config.yaml
n_experts: 256
hidden_act: "quick_gelu"
normalize_top_k: true
routed_scale: 2.5
balance_loss: 0.00987
balance_bias: false
lr_router: 0.0039
Below are experts of layer 9 (counted from 0) of a mixture-of-experts language model. Rows are named router (the router's row for the expert) and show model dimensions 0-127. Each number is 128 + 24 x the weight over its row's rms, rounded and kept within 0 to 255. Numbers have three digits each.
After each expert's rows: "mostly gets" lists some tokens that are sent to it at least half of the time. This comes from a sample of Wikipedia text that the model never trained on.

# expert 186
router:149123175121116126102127147156136129129157126130114117128154120142125150108133121118145130130154180182182142133133147164127158151152140119129121155140121128166126146135159152167164165157136135137130146149142140133151140128110127119135139135112123095147180165153149173110127070131102196137107182120141093128146119191101117122085142126123103125137084111162128160169148122141142117167100
mostly gets: " games", " Stadium", " yards", " vocals", " buildings", " facilities"

# expert 38
router:165114168122118114108128148158134122128172120129130109154147117145129138137129131128164139135150171194166119139133143149134154146173131120133135156153122125158135141124169148160154149160135125130131144156132150139146151136126147127131146141114130105160181169147140196119137085119117185145094173122122090119150128174080117145110132132141110131140086128148115164182160128133133103167092
mostly gets: "present", " decided", "DST", "Gls", " agreed", " +"

# expert 34
router:127149123112126123110103105139112144118172135119093117174145128137158144132116121192102198129125095143134075114129163161086122183125154105150134182165145131127103135093136188157151125115127121080127124122107130154122111146140093140101169126127124127186154104156127156119133143122111124117109145133110116094152125134156151126141156122107122166154147148121133176137104137101155110144120
mostly gets: "gr", "ctor", "ect", "ct", "ept", "matic"

# expert 194
router:163122180117113149108137164134138110149150170129134130122130132149130155118135122111157131129143148175145166118146147168131123142124170120109138155121121116167118132131167160117176148166151136128138179168100126134118141141096118095134151134106129114123154132111144157154124104142119173177118169149144096120151129194069135140096115125131096128153103155156114172151151144143149090170132
mostly gets: " me", " Go", " Is", " You", " Ke", " Ste"

# expert 250
router:107135179123103125076108156130125128117153143105142122141143104180115164121112137121124120140130152191148137122122136180089121134140124121109116165109132119171103133130155162148157111145150117163120161118156111135130143134090109146112127142140135101141149141155170172134133098123158149136105211155141079119172110158118140117116165163098103108123122128159120165138167123134155096138132
mostly gets: " American", "American", " Texas", " United", " US", "NA"

# expert 196
router:159126159122121146106129165143150110130152139117122130132160127150122159107137114119149125125127160187167163119137143181119148171140142113123108167130120107177125141153169150165175165168146149137140181145142141136136141122101138103124126153107122088143165138137131163114129086135131166135129182122161091128142123187116100124094154124125106121139107125164120165170145121146125113169101
mostly gets: " Ant", " vice", "ε", " Nik", "κ", " formal"

# expert 255
router:150123173116123129095128148151136128131149129124112112132153121144125150110131125117142133128154181174183148130137146171126160155144137115129118157137122131164126146140161153175163172151139135139131151147146136134147141127107140111134136138114125092142176165145146171111129071133105190135110183123146091127149108195109112117086145126122101117137089117166134162169145124143138116167106
mostly gets: " Occupation", " Genus", " remained", " competed", " Opponent", " Venue"

# expert 190
router:151143169108116155145147141125144141148127127107157133124125097162119181108123117127152160083119152201149164110143122135099155139119137108154121165119131091152122128139157133139174141160153135131138180121164137142116151132105133131102110142100111104133162138156136147119120089141122135128137189143174114089165103159103113109101145127119103145151116137151101178187132133145125117173105
mostly gets: " W", " O", " L", " MA", " F", " D"

# expert 130
router:151148139104112148126126159143141129132120119138121127137173103139142147092133092143161135149111160213140124126131161140117128160126144109129113172125121130140132155131161164141170158154125172136150176154098124151120143127116129116116127156123162118152182117124135129115152109127111176137121167131175082125154121156113115095129130131111107106151134109194141152173154100142122121168077
mostly gets: " these", " several", " this", " few", " These", " This"

# expert 52
router:149122177121142139101127124175126140138160120134124115140125115151128135144122115119156135109123189187156129159141151142116162153168142128135166149166127144145126124131159151162179131156144139138121140170126137135135132127127110139133141132128123105143192164152142178124137081134135169133102199123141108122173130149105123138095132125118102145147096142168108135172164127123139116176086
mostly gets: " Swing", "present", "km"

# expert 240
router:134124126104109109105090157119072113129127111140134120084137116098131137104139059151139185075113124138149078105103149137110144114145125133125084154123128090091141134099135133151153147121120168102132171109142122154131094132112127145076109165171134111161160102152154119174104128120163172142090129138150096136130120115138153121133128171151120122151129116128129138130142119100159086153145
mostly gets: " a", " an", "This"

# expert 87
router:162122163125117120083121138144135132140141144123129119134159127146131159093137119111151145137126163167184144118131131175122162147138146113124122161122124127143128142136160152156163160162143137132130174155122135130148148127109130124135122144113120086151162156150117164104134064146116191128122198124155091123153123185083115113103137126115111115139084112173136170166146124152125108162115
mostly gets: "EX", " Family", " Won", " relegation", " Conservation"

# expert 199
router:146123181119119123099127145163137131126152127128115116131149123148126145110133124122151130129156184173180146128131143163125157150150138124131127157136124131160129145135159150164162174155134140137131148148135137132150140129113129120133135135115122091148184170158149174112136069133104180131111190123149093129146117190106114123083140125127101123139088104158138157175150124141145115168098
mostly gets: " Released", " served", " serving", " Representatives", " born", " arrested"

# expert 53
router:177131138118113119107137150141142123155122128134129119139081122127177161145108141127144165108137144188143188110141154141136135185103140118084138159122140122143130136161192151111142115152137154135128179165151132167134128155125146115134116156094106134118157139104139114140143129143131149147124162141154100081144089148081122106102118150121116129171120146154114176131139103117151077149153
mostly gets: " So", " To", " Is", " Ju", " And", " Or"

# expert 15
router:148123173123114125096128143159138131130154122129108116134146122142124146113135121117147135133150176189173155138138144165123155149152139121127121158144120127163130149141164150164166167154136140139131152145144140138149142127107131119129133137113121092139188166150149175116126074135106189132114189120146085128141119190098112122086139128123102116134089114159136164167143125145138120169102
mostly gets: " Majority", " Battle", " GD", " Chief", " Training", " Defence"

# expert 97
router:158124163119119137092132152150144127129148129120114125129151121142126155108136123113149133131143171180172159117143142176120160157140142114120106165128120130169124145141165151163170168159144139132135170143148140136147146126105141107134131148102127084144169151145145171108130083142113181132119182117153083125143120186104107111088146125120105116138093116159124169173148124148138121162102
mostly gets: "rthropoda", " Lauren", " On"

# expert 30
router:156120185114113125094127143147132129128161126127113119138149125147123157112135116116154133123155170187161145125142144169129157143150133118126124155135121133155121151139155161161162162152121125134131142151131137134139118120118132128128133139108121085144177169160131173113133063144106182140118184122147084130146122198091115130099139126121109111144090106159138161173133128147150121178107
mostly gets: "):", " ago", " Produced"

# expert 20
router:164124153117122131099127156145143122132151134124112119129156111149122154104132116112139130126140165187171161127140143171122165154142137112119118162137120127157129149151163165163164166153140140133138171148145138143155144120106134125143135143092123087143176152156126180115134087137100182141119189124160090121142120180104105115078137119108103115141099117160118157161138120149136118165103
mostly gets: " because", " this", " that", " However", " how", " same"

# expert 75
router:172149130122148094136121123103142149143132134132139154137121147101099141109096137132168151092116155139136129182086147146108167128140136094127167164123160088138115092133146193141170152121124144131082136117128113110131153132143135114091145083142133112144159169149143140173131130101142142135138119173129077088148102133125116134146117130149085162123133078162144153129120152100181126148134
mostly gets: "bu", "az", "á", "agno", "eb", "rg"

# expert 105
router:159131169111132129099128155143136120119147116129121136143150122141123163099136113107147148119135152172149165106144153178125157152144141120128115173126116116184132142143171144152176165176133142130143190138144138137137133115105137109128137154101116093155174148133138167108117086144126173143108175133161087128149114187106114129096149118127120107143100123159121171162148124153139115163110
mostly gets: " by", " with", " under", " via"

# expert 63
router:161133153127117153138141138116133150125120129112158093106128114133150150117132115115121206099122189182151140116123142149121117145115133116143129161113133095152085116132158173148148131162107146121135184133131136123123139109126131113150160149111155102129189144149165137150107104145117166161095157137162087118161113162127113144135152102145122098155085100141118175147143139142159122158087
mostly gets: " c", " f", " p", " M", " P", " b"

# expert 172
router:153123145107161118128117134187129129135198126133115124127126133132118142115133120126176136111156143176152126151133137134126156150188139119096118156130125114131124148131169166140156153173136141129131173176118140145159147134143113122143141134120125115182188158161119162132144095101122148109114177131141104124171108177114114158123133138105106139120095104175122140139151124131112117191119
mostly gets: " However", " when", " although", " though", " When", " where"

# expert 37
router:147123186117113143104129155160131133121149120132120113132150130147131154091134124119140134113136152155168149111130145170122160146142136109134128153118123115170125115122167171139169168160128156142132158137155144118135146121100100107135124139118130089152184146123133158106129056150127187158103195129150090129163134179103124121122162114120117132141105122150132171167147117132166111155104
mostly gets: " Bull", " Star", " Sea", " Mountain", " Week", " Race"

# expert 94
router:154126158117116137090125156140143123132147141127117121133155114138124160110139125116141134133140166178170162110144146175119166162139138114127118164130121129183126149146167156161172161155144135133134175144139139141151140121098139113139137147098130092148163149152142163106128092133112180137109180119147081125146116190109115108085143118121114108141091105147137175174154122142138113160105
mostly gets: "|---|---|---|", " William", " Robert", "|---|", "|---|---|", " Daniel"

# expert 4
router:153124171123113132094131147157140124127151127125111122135154121140122149107137125116149134133151173181176147127141145166125157152149140116121115157132121130164128149144164153166163167152138141137131151145139141136148141125106134113136131140110125084147179160150142180110130077133108187134115186121150089130143121190095108115085146127119102115135090112162134163166148126146137116167099
mostly gets: " Brian", " Gordon", " Turner"

# expert 136
router:120174103129144140134113128149117114137134137123105158129091117108148148128092124130121131117104144134088121118130167143117135164145135124123121156182157122117105156131124151126135124143121163117083137103120089153122127159172076112110185111137138138142161096134121137141133124105170133164122165170162121110133101125118197125132164139094121156114122094123134127122151125054159098096066
mostly gets: "bb", "gr", "pp", "gg", "bl", "mp"

# expert 246
router:143126159079118128121124171134089102123153131118140143121076108095122118159127077118129113100093177140120108142108160205102138124105133084106106169160140115108096139107137137116134102158139120107108137120139154125081071130095130104172118090128153094140122123105125173141106137154107150148124130119180118101157134136105135115105129151116106144166092143110116126154136119121150117146110
mostly gets: " un", " dis", " Un", " de", " “", "Un"

# expert 153
router:153121172125113127096127146161143126131157128125114122132149128143120149116133118118153130133153176185163135139137147164125158154155140120123127158139122132160131143141159153156160171155135137138129134154137139134149144130111133122136137137113119095141183168156153181115147071123100190131100190123142093126140117188087114116096137127130104117139089105170139157164155125138141122171104
mostly gets: " Votes", " Result", " Swing", " Notes", " Pld", " Pts"

# expert 174
router:130126119113098113083099154207165106177150165133153158143095143073120155106142099130112124142144144149145137135107159132130129171144126103105152147127128141113102154112128146125157146169113138138104153160094166126162093147136139170134185098114130145131146106127136146167125125157130146113126146158139104091123125139123162173125108166127109151155077128165123160121141124141131125131160
mostly gets: " so", "As", "is", " As", "and", "as"

# expert 165
router:123134154112123112156106188144131110135111157134155123124090097098134155155123103134130107132113122132123094090150162123111119114157162119114109154087150107104111135106151106135146123140145112097095136145125123145105050139138095137177164119138088135152128142173149101124145139114131130147095184131120118112117135158142179124097114201178143141149141135108109113138124148100138134175128
mostly gets: " ex", "Ex", "S", " Des", " Dis", "exp"

# expert 115
router:178171178134109111144077142185091132117143125164109139098147135124134164158139136158129179127124141157183132113139155153123140132131115139127165131134150134123115131091137149125130140123145175080111155172121163192117098138148107128134113136148130145138143115140147146106135115180101115141113122115117160099143123130096114155101114133095126127177145087098123105130153127141129088173127
mostly gets: "lit", "at", "it", "yn", "in", "od"

# expert 111
router:149124173122121120103128148158135124124148122126116118135146121141131145104134122122147134125147171176182129138132141162124159149151139125129129155143124128165127145135161153172161168155136144136131140157144136134142139130109128117131136136113122094149178169153148178112127069131102201134110187126142098130149108201108116121084139129121106120136087116170130155172149126143138114167101
mostly gets: " ±%", " Format", " released", " vocals", " available", " graduated"

# expert 33
router:154121151103109134095131150152143131130150133113119119129145133139146159103130127106131132134134165186164150104134129187126150170128139116132122171136123102181114147146164163148174173158135141130137164145146125156133135124084134105119138139124152090135171151126146179115116111136116168141129160127164086122152118194091114101078145120118112139142103141148114163157140120133141112166091
mostly gets: " man", " son", " brother", " daughter", " mother", " wife"

# expert 9
router:134124150094112173123115144149138107156157116143128118148141130160156150124108123139124132105135130149105171116134128166145106167105116102147114157141145092148108143158156138170144133171158141141114191175133132168094140142102136126138125138133179160123158138122109142128149099132129149158148216138165093098125106129095134110106130117122109118171120109153151145134189104125115095147144
mostly gets: " Al", " Hu", " Li", " Dur", " Ri", " Du"

# expert 238
router:145138157101111145107119153149136130149124165149140145142155118148131157117133120117139131116128141172144159104131155174106148155123140103108110170115120089158124148151182190141158150164149131135141162120108133137132144113093127094119126146103112098143203141148120147103145098131132150138118182125184090141132125195101122114112145122100129112149120121171121159167153129129158124149101
mostly gets: " Paul", " Phil", " Frank", " Bob", " Rob", " Fred"

# expert 184
router:146122188116119113100128143156137129128150124126126107135141123152130149110128120119152135116157183173176126144133140158124153153147135120132131157147125140164126143134157149169160159154136136131130138162137141139140139131121119116132146136117125096137181179157145182106140067127105183132116183121139096125155106196098119125090140137125108122139092106157130161181152122134131113168109
mostly gets: " Coordinates", " Born", " Founded", "Gls", " electors", " NRHP"

# expert 149
router:149151138120146135093083135190123121145105117139140141104115122110110120119145092123185153129094123129130134152140170107110141169136170148137135162123129126118135123091116159155129142159128175132116152138140137123170080140145120153135131107103109126116152178126117127128089103111117145112094120112135104114153125157065143173115134154105129109188134130141116139116139129108119095218121
mostly gets: " without", " with", " after", "Despite", "spite", " gave"

# expert 175
router:170129140114138124103101128140086125135157122168105115138118113134127151077114140140151124150141140141149127138126153133117127134198156107141140168163138095139113120130158152134158145180103176127124167152120128181160143126130113140087159123169132119127194170122146169138099145103129153118114151135112113119153134154139117144139164126077129165139100110116106098149158087125155110163104
mostly gets: "kov", "zhou", "kar", "kan", "ller", "hail"

# expert 59
router:136152154133148153142122160109134141134119127158147165112121108106140158113094137104133140118151141156142154153108112176114127143145134130140100168125135092150111150138145143165145126157175150096107180114142098133110139093124165125150116171143135078155171099118117177096101138122115126150137158138132064106122167166129143122099146118146136124164122096183104152123183131136139093147144
mostly gets: " Le", " El", "el", " La", "é", " Ben"

# expert 29
router:155122173123120125100132151165142129130162125126107115132150126140123147103138129113160132133145180181163151136142144157124151146163141119121117160133118121154129148143163151156166166153134138138138152151133145133144146132115137115132127138112119097148189161149143178116137075133108185140113196117145087130145121190091110131094153125121101126136096109162131152168151126139137121174100
mostly gets: " tries", "where", " Light", " want", " recently", " getting"

# expert 158
router:151133124134143101160137161126110158150151097115134125136115119155099164148142138148166164122150138191168128142127158154127187138180135142106131172143137122142131114118169156121141098138136103100100133149111111117158126121144111111110134135140167127147203141134125171124126136141111121159147182153178111125134128130120110169143119126122125113131128084162088161123173119093133138148084
mostly gets: "F", "mathb", "frac", "imp", "[", "prop"

# expert 86
router:146127114091150091145140140115117121138123115154155100114102130122160131124092108126135159080129100117104158125121146135073100174098176099170089130092165120099124122138147125143134139150126169126094166167117095114093133151113110136105142125122142128125127087130108119163142141125131113116109154145133140087130116144086177092110122176116131128168158110136103138148111077061146124123126
mostly gets: " Ma", " Na", " Se", " Ra", " Ta", " Pe"

# expert 224
router:150127159114145129099119153161143134132156128132112137123145115159122148087131112129142138122145164172163138130134150168116145153151133102094128156123124142133128152133158151165160152172147135132132142159137138130166143122113121123123140140102122092151183155154131150114143063122099176146101174126164082111152127176100112143100136133109095142153085103165108153175157124135120117177098
mostly gets: " Although", " whether", " where", " While", "Because", " though"

# expert 252
router:148127157119138141101129144148141108125146124112127119143159132156118163105135120121135134124128161188169145128143144178120140160137141103123098168124124119172127138146166148162173163163146140143135166145137139134143141124095132103131129152103128087154168153132123166105133084137120177134117198125152089125156136183118109105095155128129104097137103107149126168181151131147136112165115
mostly gets: "Personal", " public", " national", " National", " Spanish", " local"

# expert 98
router:149121174124120125100130150159138122132151116126114126133150122138119152103139124115148133131142175186176158125144144170126151157142138114127114158139120127168129151148160151162166164153132138136131144147142134135145149125111133114140133145114121089146176155146139183112127079137103187140121189121141082130140121191105105120086148125121105116138094115166125159175148123147135121170102
mostly gets: " offers", " provides", " takes", " seen", " books", " MF"

# expert 140
router:147128177124110127088127136160146129119157132126122121124147122144127153106129119110134135134152168177184146115134138161122158149152149116141130160133125128171129146143163152164167174155144132138129159155141129129136135128111126120142132140115127080150172161147133175110126075134101184136109177119159094121152115200096113118090141121121108121141077114150138151157149125143132109161098
mostly gets: " father", " coach", " professor", " Governor", " Team", " Spouse"

# expert 71
router:130143140126160105157120166103114125120121134154176090116085112101134138130094094153157128043097126170107068140091115106130125174175135091139115159113169133123116107112134129124160145139127080117092096143131123124133074132151109134116145099125135156133149098106172119136111165099113113116095119154167141097122120137131132124122140117152124099103111118136127138130123097108131148130078
mostly gets: "exp", "conf", "flo", "fl", "reg", "prop"

# expert 39
router:151124169121115133095129150157136122129150125126119113135152123143130148115133121120143132128150176175181142131134141164124160155149136119131118156137124125171126147134160149171160175153139139135131149145144134135147140125109126116137133137114126093151173170151151178111124075135113196136108179127145087127145113194094114117085145124120103114140087116160131164176148124144142115164105
mostly gets: " Location", " located", "disambiguation", " GF", "Gls", " GD"

# expert 17
router:150127177116131138102128141162139111132150130126112118139146127145128152114134120127151134123137181180170137124133153165130156145143139122134122155129122135169127145131168149170154161153137136128129143143134139131149140134109137131131146135106124084138186164147150175113119071135103189141115184132142085125154118194096115116079135129131105122134082108153134153176154128147134109168107
mostly gets: " Genre", "′", "DST", "Source", "″", "Population"

# expert 8
router:168126174119110139086125150144125137122142126124119115153143113151141159118132117114161119134137152192162134145135164153124167147153142111132110165140127142152128145133154163162170177170132162137124158134136139130148134118120131126128141134122131111163177152151150157130124058126123158157126171125148102142170141173074124131096142128127117137123082119163106153178143123142126107168089
mostly gets: " touchdown", " eleven", " eight"

# expert 80
router:158121168127121123107131146157142129131164125127103118137145126147118150106139128112158135139143182178168149123138145169122150146166138116122124160132117135153128147147161162165167166159133138137135147156131144138149140128108131117139131141112123091156188164150140176113136075129115180136113189121147095129146131185093105128093148127125099114138097109160129156162160129140135113170096
mostly gets: "See", "Plot", "ي", " See", "where"

# expert 221
router:150123172119116125097130149158134128125153126128113124136149126142127150110137124119144132132144180188177148132135145164125155153152139119127122156138122135166125152143158151165166168156137138135133150145142141135154141126107135112134134140114119091143181163147148173109132076134104188133113185121149085127145123188094111117082143127124100121135089119160133166167149129148139114166101
mostly gets: "Election", " From", " meeting", " Revolution", " playing", " Movement"

# expert 167
router:175122134108142107148130143136113116177121129155151124146104101102153161087126103123159149052146136129135149154127180096123136119170143130106120138076142098138150102112179120140131129131061122117109161129139116150107127143120121157150106150157108125125160146149134136099107141107141127102070129130132157104156107139103114130088159133120134123178121105163109135153154107144118077150110
mostly gets: "E", "D", "Bo"

# expert 168
router:173132159112139134077123174163125117128132122128137117130097105141130145125117104123150136148152169167174160139142138179121150143114162120115151164139128137126106148097149157163178146152127162139133135146136134121148117114125148158143146147108131112135167139127136148106137100139109188157114162124147077121139128178106127106096133126134122107147068151155151168159157095133133109172080
mostly gets: " played", " like", " wrote", " create", " playing", " won"

# expert 47
router:142139142123116159098118130120140121110132116132122109119164119178175148082123122122130127130137153195156121134130153169107134158127131098099150166120131117166087110135150152166188138172141161138129144145138126141123143143096126115135127128129151098131176126121129150128116098116107166147129173136161072120153132216113126106097156115136111125135096112144120154156161112142148103153134
mostly gets: " American", " German", " European", " French", " Australian", " Spanish"

# expert 60
router:148129157106101130088124152155152132152146130126119125117145108151122146083125139112157153131138146162168165118117148176099157159124129121128113164118123109178130136148165161162163153171140143135128179150122137136148150133104144122126124149118122083152165135129142142124121093122116166137117176120146067128130103207102117112092149135110118131136110110159140167177152118146135107160110
mostly gets: " Jean", " Richard", " Kim", " Alan", " John", " Robert"

# expert 13
router:145140123113097115123110189117122132169126135134145122145111128113105157115097127107113118128099170181163156090124125164120103144153123096138111157078136096146121144139151134165207175176139120125118148139149119138142145136107107108142161121143112094125148147154129140146127104134136184137127173167162105108155127165122125111081131127142100114135081140115115125162120120126152152172125
mostly gets: " S", "S", "в", " Os", "sa", "sch"

# expert 239
router:148124166119107134091121150151135133131145133124116131122143119135121167115140119112137141120155159179162154093139152160124144158130144123126131160120123132173123146143163153146170148164123130128136191144132135135142141111102120106133142156114122080149172150145129162101122074155118159159116193133141101120143114203101113105079146119106096122143091129135137164169142111142127108162105
mostly gets: " Mary", " Prince", " Lord", " Wood", " head", " Hart"

# expert 88
router:153130131095109123118117140174129153133154150123110107112152114112132145086119094132188145081159084175133116119130136174105139173119142107137137147152125129128126137113157155150161154170135152107116167166146109125141131118133119133113132124127125091154169161131175141111127096108132155171141153158136085120176124153126159134080120113118140140183130125126119134165170101138153095170130
mostly gets: "\".", ".\"", ").", "."

# expert 201
router:129150127110115147111119159142129089132141120151164112127144096138118154112116102138149117146133156189164124096136175187108152147165161112088120174149123101116129139136177141143152173173141159105146168148138136136149108122093136106099144159143141086137173140115122121118114092137098149166111162134156117137131101153109111130133174135122137089154145106137087149164145132140130109152100
mostly gets: " his", " their", " its", " her", " His", " your"

# expert 79
router:150122168124116133097128146158137127125150122124114118127153124144125149110136126121147132131149177182181148129134144169125161153149138113125115157134122129163128143138164150170163172153138134137130153146145141133147140124109136111134132136113123089148177166147145175112133073138105187137111183123147085130146119188094113120083144127120096118137087111156133164167145124146143119165099
mostly gets: " Insecta", " Labour", "Team", "Government", " FW", " Iowa"

# expert 185
router:154125161121115111102122146154143124132143114126110127121151111170110155101135114116140138131138177197160129140135142166128152150153136109120109157140119121140123138151170152149165173163130130133138135151135143130142146122128120127121117138096123082140193155153139166115142074124116184125106200121152097129154130188095109127108146128103097111132110102160134148165146127131127108175104
mostly gets: " this", " These", " other", " various", " these", " previous"

# expert 162
router:160122160119120137097133154150141125132145129122115121133153124136127159107138122113146131132142164181178163118143137162121152158150139114116109162134120125169120150145165152159167162158143137136136164143136145137148144125099137107132133145109125083148173151142140179107126081135113184135118187120153082130147123190096105116087144121118106117141090122157127167170144126150133118162100
mostly gets: " Boy", " Jesse", " Johnny", " Jerry", " Nick", " Sri"

# expert 3
router:136153148127105146112114143168119131128134131139124120123108058134143155128117105122145125119136124196143132105127173176106122153172167087091090159112122118167112124131173177175141145180133135119142148129125132146140123133110117104128123149102114109145149118093147167125128105144137136106102172138153079108127138161091115110124120123114131154137123142183140113163156102116153074143133
mostly gets: " The", "The", "This", " the", " This", "whose"

# expert 143
router:167131143113139128102136167137147114128134141126128144133119121139138161109127125110130142103155163196143165103139134181131156185126140117118113162122124124164122135155184159158180163165132128123138144134155128150140140125112137110147125150104114107133171140117140163127113108127129177149122163132160080128144123190109098103075148125118099136145101138168139170168143111133149104156111
mostly gets: " Jo", " man", " real", " due", " Nor", " found"

# expert 247
router:179136166117088104105101142160129114128176147138107105137131107126134173083130132120138139142120157149162127128090159152115139153135134098101144159135121109148125142119166158129167134159118165139136153149140120171175142157151118111106150111114103097139173153152096131107127074129124173149132165104122120130158123150091156166137150123092097125147092102115132133125178104146146106167142
mostly gets: "stein", "ford", "yer", "owski", "ius", "mann"

# expert 193
router:170137138122110155139150139137137110135136126115161113133125123128174205107110113123163137093120079147105167113142133148140126177106122144109153163110136144152137114158163136146167172164135124134133151141120108122147145116119137112115153130111146127125159142124103173181149101128130188154127180154147075106144122159108125123115130110121148135155147137167146142122147093083181116152120
mostly gets: " Ch", " Cho", " Che", " Bur", " Pra", " Sho"

# expert 45
router:146124177121115125099129143165136130127154123127112113131144120140124147114133124124145134129149177181179137130133145166123153151155141122130125156144123130162127145138156154166159168153137137135129137152145138134148137127110129119135138137119122094144180174155153184108134074134102194140113184123144091127150114190095115116087140126125104123139086109161126157176146119140137121167100
mostly gets: " Candidate", " Pld", " Density", "DST", "Demographics", " Owner"

# expert 219
router:120140128133104101143156125163130124211115091154176143113100069173148114086099109128157142078152129192132148126089134107097153141142131117113138133092173147137163119109128121109135134145098136119118149146122077113103091162132146134145115148136121095142133124124149108142119177110157124132107138176107122101145114144134140105134119163113120104176130117139129160133142132166132123153129
mostly gets: "He", "Co", " I", "We", " E", "Me"

# expert 69
router:154126160122120135090131150153142123136147131124112116136156116137127152102136125118144136133141172175178155123142145167124166154143144118123112161127122126170127148139166152161163171149142135134134163141142136142142141123106136104135128143108126084150171163148141173108132077135107181135113182122158082125145111187101112117079143124114098117134087112160142163170142124148139118164102
mostly gets: " Richard", " Michael", " Andy", " Mark", " William", " Ian"

# expert 128
router:145122180127124114108129142172139128127162124127106113126143126146127143110133125118158131136147178178172129135132144156129148145157139123131123156146124129149129147134162146157160171156138138133129147158142138139151138132119125124130136135114122102147187178159149178119146070132101192133099192122141098127148114183099118127091141132131103127137085107163132157174151130142139121172103
mostly gets: " addition", " Notes", " votes", " Report"

# expert 248
router:148121169125112135096129148157138126128152122126118118136156122146123154110133126117147133129144179177176151123138141164127158154145138117128115160143123132165128146143164155171163168152143138136131153141143140130141144129107134115138136135109125088147177166149145174111131076136101183137113187121151088133146117193098108121084143128120104113135089108161131169172149125145133116166110
mostly gets: " Release", " Insecta", " Historic", " NRHP", "″", "rthropoda"

# expert 62
router:150123169120116131092128146153137126130149127124114121133150121142127147108136122118145133130146173177184144127136145164125163152147141117123116159133121129165127149138157154168163174158141135134131144150145136138150142127105131112139133142113124094147176163144151182110129073135110194129111182124151090128146116192089112116084142123124100117138088115157134163169148124145139120168104
mostly gets: " According", " Highway", " Candidate", " Venue", " festival", "Village"

# expert 200
router:115181174122097135136110116169100152129159151152117109101133143153148174066133113142150150130123137152157131149130125142123137158116113122148110151133138118083138150141120124171157131123115182132139162159134121165075093115149160164127162158155146132142126116150119115120130144137138147152106169174137103110149149166159126144100128146097131147117073099157127103112173107158103140153134
mostly gets: "n", "lat", "yl", "ym", "It", "tr"

# expert 23
router:157123166120111137094129150154140121127151124121113123134157124146123152111137123116147134130142176174178146124139147172124161155145140119127108161129122129167126153139163153164164169156140135137132157147148138135148141124103133110135129139111124088150174160148144172110129077134105187133113181123153090128146117185103113113080146122123099115136085117160134164173146123149141117164099
mostly gets: " November", " October", " April", " UTC", " June", " February"

# expert 54
router:148123176119122128098129146162138128127157125124110120126147121144127145112133125121149134131156175185174147135134144161126153155155139124131124155144123127159127150141157149164164171150134141137132143154140138131147142132107132119135137135113123094142188173159151174113130073129104188128104188123147093128146117192098115123083139126121107129136091112163130156173148129145139114170100
mostly gets: " released", " removed", " arrested", " working", " operations", " (#"

# expert 205
router:153132170132114158096121147134134133137152131132118106141147119146144164111134097114135136118146179183146145141129143166135135156117138115114133152110123132135121139132152153140163162163112140140128129144141131125156150113095134107131159126129121074152159146153135162119122067145132160143098201130166085130151108190123111108077141148109108143153095132162137170174170114124124127161100
mostly gets: " North", " South", " West", " south", " East", " north"

# expert 232
router:141125196134162167098126131135133086178133108129110127107115124155155123137109116104213115108139111137121119139072137210100131140142117108130144170161138123145123120121147161170143155135155169128105102112154107150112102116120130118125119143111109117128173147123136149101128123116131151133140140155146101120146147105140130098082127111091122118149111106162128142156162130131125085163098
mostly gets: "hel", "avi", "Domin", "inomial", " Original", "il"

# expert 72
router:147120170121114112101131147155138124129152139131117122137148115143122147113134126115147133135152176177176136131138146173122149152152140117132122158141120126155127141141162151147160170155135138141135150151137140132152137134121134111134134142112126093144189169145151180114115083123107193144107196121149095129142116190101114118099138124113107119137087111161129164172157132140147121172084
mostly gets: " Rank", " Years", " job", " years", " him", " Weight"

# expert 127
router:128159157146146145143084099136141112119107130135083151116118143092150177121106132135109158117151140177137132118133137173104143141123137154096143186184143100149084094121141165116153129122142158131102132139146141131144152129126135111158177092120153115149173131119123132119097127167134131174126166167098106132135144117127162137099167156132137167127096105163124097108134122098155114156084
mostly gets: "op", "amp", "uff", "arm", "cat", "wind"